Below are experts of layer 4 (counted from 0) of a mixture-of-experts language model. Rows are named router (the router's row for the expert), gate (a neuron's input weights, with its number), up (a neuron's input weights, with its number) and show model dimensions 336-383. Each number is 50 + 12 x the weight over its row's rms, rounded and kept within 0 to 99.
After each expert's rows: "gets" lists some tokens that make up at least twice as much of what it gets as of all text. This comes from a sample of Wikipedia text that the model never trained on. Tokens count by the router's weight.

# expert 55
router:41 45 52 51 44 42 65 45 49 30 49 61 41 42 45 70 49 40 49 59 52 46 26 39 61 51 46 27 42 66 54 34 32 37 59 40 58 48 72 61 37 54 50 45 50 48 37 60
gate0:47 47 66 44 56 44 27 39 53 59 60 60 34 39 42 45 67 68 38 44 74 53 55 51 59 36 48 75 61 54 48 39 72 56 55 49 25 43 39 63 41 56 55 40 50 71 58 45
up0:57 57 51 58 65 55 54 48 51 36 73 39 40 77 61 42 41 56 54 43 39 35 43 37 57 54 31 47 51 55 45 43 41 25 43 48 46 44 62 54 45 58 58 41 41 73 53 51
gate1:52 71 50 31 29 48 71 51 42 75 61 42 54 83 64 56 60 53 32 61 58 61 54 66 52 58 26 61 54 42 67 75 37 49 62 66 51 66 68 45 34 38 47 64 48 46 48 52
up1:53 48 56 47 53 50 48 55 49 48 56 54 50 49 28 77 48 52 46 48 47 65 39 80 40 45 38 30 66 37 54 40 63 60 52 69 44 53 60 41 43 55 57 40 25 59 55 51
gate2:42 56 46 58 39 58 38 53 47 37 62 50 52 53 45 49 59 24 41 43 72 36 41 53 45 61 39 36 52 44 30 66 64 45 43 47 45 40 67 41 63 39 21 41 38 47 66 44
up2:61 55 55 63 30 69 51 44 51 57 48 56 35 71 45 55 47 54 57 60 49 40 65 65 57 42 55 46 55 59 28 47 32 49 52 55 58 51 34 40 52 51 46 53 61 31 51 31
gate3:40 51 48 51 33 59 45 64 59 48 34 27 52 46 48 73 53 56 59 56 22 57 48 57 56 51 54 53 66 28 39 58 53 34 55 60 45 38 46 47 52 46 45 50 57 47 35 51
up3:34 44 60 43 46 61 65 43 39 41 57 48 63 58 34 56 30 55 63 32 41 36 44 54 46 55 65 60 55 77 58 41 58 56 44 65 42 58 56 32 43 58 53 22 49 78 47 67
gate4:53 39 37 50 48 83 40 55 41 60 67 51 42 60 54 40 38 36 38 53 67 40 54 56 58 66 51 53 41 61 53 29 55 69 52 57 72 57 38 43 49 37 62 62 45 52 46 50
up4:58 40 38 58 49 41 60 60 31 73 47 52 68 51 53 41 52 57 60 50 57 82 53 37 46 59 58 76 64 45 65 58 67 56 40 52 40 21 51 64 59 55 47 43 51 53 66 65
gets: "s", " had", " have", " has", "ing", "ed"

# expert 53
router:61 64 34 43 38 49 52 55 59 45 70 31 45 67 38 50 29 50 42 56 54 47 32 38 43 40 39 72 52 24 44 31 42 58 40 30 48 30 27 44 57 39 65 63 63 46 52 58
gate5:54 38 32 47 63 39 58 49 59 52 63 65 54 33 49 54 47 40 37 34 41 31 53 28 34 53 56 38 63 50 49 46 73 59 43 38 04 50 45 51 32 42 45 51 40 30 53 56
up5:67 45 72 39 37 22 34 40 33 49 44 42 48 34 55 46 60 56 48 62 31 26 44 38 38 50 54 49 55 52 37 77 42 46 46 25 51 62 51 33 45 51 68 45 54 46 60 52
gate6:67 43 54 50 75 52 45 49 47 45 34 29 59 49 51 73 39 51 28 62 69 46 46 53 35 80 28 49 38 60 52 54 57 42 46 53 53 43 57 44 56 58 64 53 54 70 59 67
up6:49 56 34 61 74 66 47 59 47 40 46 43 49 33 55 41 28 52 40 38 49 78 51 53 54 38 60 25 50 71 35 35 28 45 40 62 53 56 52 43 46 64 78 48 75 66 66 51
gate7:43 58 44 42 45 47 54 40 63 38 48 71 53 51 21 57 50 65 54 45 37 81 64 62 62 56 37 46 52 63 34 73 54 60 39 47 61 71 47 58 31 33 69 61 26 46 50 42
up7:50 38 66 54 49 57 73 50 55 43 57 48 49 28 53 33 63 46 36 54 61 42 32 52 36 39 62 33 63 48 45 61 48 26 47 31 39 60 58 40 46 43 27 52 53 51 68 58
gate8:24 53 60 61 51 52 38 50 44 45 72 63 64 57 48 49 46 33 23 63 44 71 44 62 57 60 69 41 55 52 55 32 32 49 64 67 50 53 39 39 49 50 72 47 60 68 52 43
up8:62 44 85 64 59 45 52 53 50 68 59 55 63 47 48 59 29 64 43 32 46 18 44 48 56 48 47 45 58 62 41 47 44 62 21 47 40 28 52 59 49 43 47 59 46 41 57 44
gate9:35 46 42 47 68 55 34 55 65 62 30 41 52 47 60 56 44 63 55 65 46 60 60 52 43 38 51 21 55 61 63 38 30 72 60 36 47 68 52 32 54 62 52 54 46 52 67 55
up9:53 69 63 48 46 51 58 45 57 75 58 69 68 36 20 42 67 48 74 59 49 42 58 35 31 47 54 42 49 47 65 47 58 44 49 59 72 52 49 43 57 45 41 47 23 53 51 28
gets: ".", "\n", ",", ").", "\".", ".\""

# expert 4
router:65 45 35 50 51 29 67 44 33 47 55 45 51 62 53 54 37 56 38 51 57 48 52 55 56 57 30 66 47 34 59 56 31 46 63 44 44 34 55 64 55 30 42 23 44 46 63 56
gate5:49 37 47 36 62 39 72 28 48 51 43 52 68 54 55 23 54 55 51 56 64 48 45 35 39 53 73 25 36 53 54 50 76 61 55 45 63 52 53 45 71 70 50 49 46 49 56 47
up5:67 62 47 59 31 33 60 54 72 46 40 51 60 15 78 60 58 48 59 49 44 53 39 54 55 44 57 50 52 57 35 79 49 53 57 44 59 48 59 40 52 48 35 40 32 55 43 56
gate6:54 36 46 63 72 47 49 55 82 53 32 72 63 40 37 60 65 54 50 49 58 52 56 44 61 58 44 52 61 53 25 35 56 52 57 61 50 62 59 32 58 64 83 63 62 66 61 40
up6:34 45 30 51 64 53 34 32 61 48 55 31 62 54 52 43 37 47 49 20 50 62 57 50 56 33 55 37 45 95 28 44 30 48 38 61 42 60 46 44 35 33 50 44 56 79 49 28
gate7:43 41 52 47 62 42 58 51 38 62 49 73 45 49 38 55 66 42 49 64 71 68 43 67 50 37 63 63 43 64 51 46 40 58 43 50 47 45 63 47 46 44 49 44 44 49 56 28
up7:49 34 41 40 50 62 58 41 40 56 61 70 70 51 41 31 57 40 39 46 53 44 25 33 61 41 49 54 60 32 56 41 29 61 47 63 50 73 62 38 36 58 46 24 39 33 61 48
gate8:41 56 36 60 61 62 51 49 45 41 41 60 60 15 47 75 41 53 38 52 36 45 28 56 36 73 30 52 52 37 51 55 66 58 47 50 80 33 55 31 59 61 48 41 66 32 44 78
up8:46 45 77 49 49 63 62 45 42 58 41 42 61 42 53 67 54 49 54 42 52 32 66 56 59 58 51 50 54 48 57 50 65 48 47 82 58 21 41 41 37 60 65 20 44 38 46 54
gate9:49 62 38 41 53 40 43 61 67 44 28 45 49 59 48 52 47 42 35 48 61 61 68 74 63 63 37 41 35 49 27 53 12 42 47 61 58 62 38 28 32 59 38 46 54 68 40 39
up9:34 53 47 82 36 63 51 54 49 51 81 53 47 63 48 39 68 35 67 41 28 39 44 61 32 45 53 36 53 40 39 47 55 62 55 48 64 56 57 61 42 51 55 44 39 38 39 57
gets: " was", " is", " a", " were", " are", " be"

# expert 47
router:61 64 29 59 27 57 18 36 28 58 53 30 70 59 59 53 36 50 39 31 57 63 66 55 34 48 33 46 47 71 32 52 43 53 41 64 46 41 33 60 33 43 40 56 51 43 58 45
gate0:30 54 74 35 54 59 37 33 57 54 18 54 65 60 63 52 34 51 58 63 59 61 50 54 37 32 67 56 54 50 48 54 41 56 52 35 48 48 43 54 51 43 66 39 48 58 56 30
up0:50 41 45 62 64 65 33 43 46 43 53 41 55 52 41 44 44 47 45 53 51 45 73 38 67 66 27 23 52 56 30 47 46 38 30 66 47 30 55 54 53 46 47 69 32 53 38 52
gate1:51 70 51 40 44 40 57 39 51 51 50 49 55 76 41 56 66 66 56 66 65 47 43 62 62 49 50 52 49 59 32 57 34 67 40 59 32 66 40 44 42 48 32 53 42 44 62 30
up1:62 30 55 52 38 43 53 46 51 48 25 66 68 30 53 69 53 34 63 44 50 54 35 60 46 42 39 17 39 32 45 54 42 51 40 53 27 36 56 65 20 37 58 51 62 40 49 62
gate2:60 57 50 53 50 32 28 41 40 30 47 46 30 33 59 62 43 55 38 46 54 49 57 44 55 70 57 46 56 52 21 55 69 65 69 58 34 50 43 58 47 54 40 54 69 39 75 60
up2:67 46 64 51 43 57 63 64 35 67 48 62 53 61 51 37 63 42 60 41 38 48 44 40 26 41 46 27 42 40 41 67 46 60 46 45 49 45 52 56 55 42 34 47 64 28 33 43
gate3:46 54 59 42 39 54 44 45 43 66 48 30 59 41 55 50 53 44 48 65 41 45 57 41 58 43 56 33 44 39 54 49 54 52 50 52 51 57 21 61 49 38 26 55 38 61 37 40
up3:49 71 41 53 75 53 47 39 45 60 48 82 61 60 56 34 27 59 63 44 48 54 43 54 61 42 56 55 29 50 44 48 48 74 51 56 29 64 33 53 27 52 46 48 56 51 49 45
gate4:67 42 56 34 52 54 34 60 42 36 63 63 40 65 31 56 59 42 30 45 52 72 58 37 46 31 51 57 64 54 43 44 48 70 45 44 65 55 55 45 43 45 68 60 27 49 53 54
up4:54 52 69 56 31 50 54 50 67 66 26 32 47 43 47 52 45 58 56 53 45 46 54 74 22 67 39 37 49 66 30 61 56 39 61 29 46 73 50 40 38 38 37 45 36 40 38 60
gets: "\n", "|", ".", "==", "-", " =="

# expert 54
router:63 59 44 51 62 54 36 52 46 45 46 42 40 62 37 49 66 39 48 69 53 39 32 49 47 31 46 52 59 49 80 31 53 57 58 64 53 54 24 39 52 57 90 44 55 41 44 56
gate0:50 86 46 38 40 46 43 44 38 53 30 40 70 45 79 51 55 59 35 69 58 55 30 36 47 53 43 57 54 44 67 46 30 41 51 53 48 47 45 36 44 49 53 74 37 67 87 58
up0:47 45 60 58 44 53 54 59 48 50 57 32 41 58 46 49 46 56 70 52 55 52 39 64 45 63 52 69 36 50 35 27 53 47 65 44 47 38 57 61 53 46 54 48 50 72 51 53
gate1:59 75 41 54 52 38 48 56 70 50 51 69 42 44 48 43 73 53 67 53 56 38 60 49 67 54 53 71 52 41 40 33 38 50 60 57 34 49 47 49 74 46 26 64 73 67 44 23
up1:54 40 61 55 55 38 60 42 54 53 49 43 53 49 65 56 52 25 59 32 58 32 57 38 32 40 41 35 45 47 47 58 57 65 27 57 44 42 59 53 50 63 30 50 45 72 43 59
gate2:75 61 44 37 52 57 62 15 55 27 66 36 56 39 54 65 34 40 50 48 66 54 45 47 44 62 55 43 51 34 52 61 70 52 62 40 25 61 48 58 76 35 46 59 63 45 46 42
up2:70 53 46 57 28 74 51 59 59 39 47 57 34 51 46 78 46 43 67 27 55 41 57 44 53 23 46 46 69 56 59 55 54 55 34 45 34 47 65 38 49 44 38 69 74 28 56 43
gate3:39 45 70 46 56 63 34 61 62 44 57 19 68 66 49 77 57 68 33 55 29 50 55 64 61 29 31 39 42 27 48 56 38 55 49 71 63 33 59 66 55 50 60 47 43 53 46 60
up3:46 59 54 51 42 67 67 47 47 74 46 38 68 38 29 43 47 56 52 28 45 37 64 46 31 43 39 68 29 48 45 62 56 72 51 54 67 69 44 47 62 49 37 66 59 54 51 52
gate4:38 60 59 46 48 53 51 54 29 48 53 32 50 61 49 47 32 68 49 44 54 65 52 42 47 50 56 83 50 67 53 51 46 53 67 39 51 63 35 47 43 36 70 53 31 46 52 63
up4:80 49 46 59 51 36 71 73 53 32 40 65 69 72 65 58 34 71 83 27 51 48 52 54 40 50 26 54 55 36 29 58 54 46 32 37 63 54 50 46 35 45 24 59 39 65 74 39
gets: "\n", "==", "===", " ==", "====", " ==="

# expert 77
router:51 53 55 33 30 79 44 50 73 60 53 61 66 61 50 51 47 52 56 21 48 62 29 70 36 52 53 44 62 33 49 48 41 53 43 58 39 42 41 34 50 42 51 58 71 49 26 48
gate0:38 46 67 39 38 60 44 50 49 24 56 53 43 51 57 69 43 55 48 35 48 59 43 63 42 37 51 39 41 26 58 40 69 73 25 40 42 44 55 51 58 39 36 40 58 50 52 57
up0:60 45 49 57 29 49 61 59 45 45 40 64 48 47 44 71 71 60 55 48 38 50 59 41 70 73 49 29 47 71 46 52 39 45 58 68 54 41 19 48 49 54 31 52 46 53 51 61
gate1:64 40 64 62 56 54 50 68 53 60 49 34 53 59 48 55 31 44 48 44 58 70 45 96 63 55 42 68 41 43 37 56 63 46 60 72 46 51 46 29 55 47 48 37 39 65 53 54
up1:60 49 49 41 51 46 50 39 52 48 65 43 60 32 42 56 67 49 49 44 40 54 44 44 51 35 31 40 54 54 53 52 45 49 40 50 33 60 42 73 57 54 34 65 75 33 42 63
gate2:64 55 41 24 36 36 48 19 62 66 75 46 55 35 62 48 69 56 33 53 46 36 57 45 33 60 80 55 46 69 40 61 74 52 46 49 48 67 68 52 44 36 47 58 51 34 49 46
up2:30 52 58 57 32 65 49 58 53 57 55 58 49 50 54 51 42 55 48 45 49 37 58 40 39 27 56 49 50 39 56 50 45 58 43 61 61 44 59 47 56 26 30 50 61 64 56 62
gate3:47 48 42 46 43 66 37 43 59 68 43 41 44 48 36 48 49 35 56 52 53 56 50 67 43 42 52 42 42 26 37 62 47 39 48 42 35 23 58 50 60 54 49 56 34 48 35 42
up3:48 47 35 59 36 42 50 62 50 52 70 68 53 75 65 59 58 35 39 37 54 65 62 53 33 69 52 62 43 83 46 43 61 56 29 42 41 54 49 50 39 37 70 42 32 93 53 52
gate4:56 40 62 51 44 74 63 49 61 27 48 30 67 30 31 38 54 36 55 75 49 60 36 56 61 43 52 65 51 51 38 48 57 52 48 43 44 70 57 26 43 28 58 54 42 65 44 56
up4:30 42 53 70 49 53 55 46 37 30 25 58 45 64 60 77 49 55 49 62 52 61 58 64 38 47 44 56 70 40 57 66 60 51 42 21 61 59 58 44 27 49 44 55 50 41 64 43
gets: ",", " in", " of", " as", " on", " with"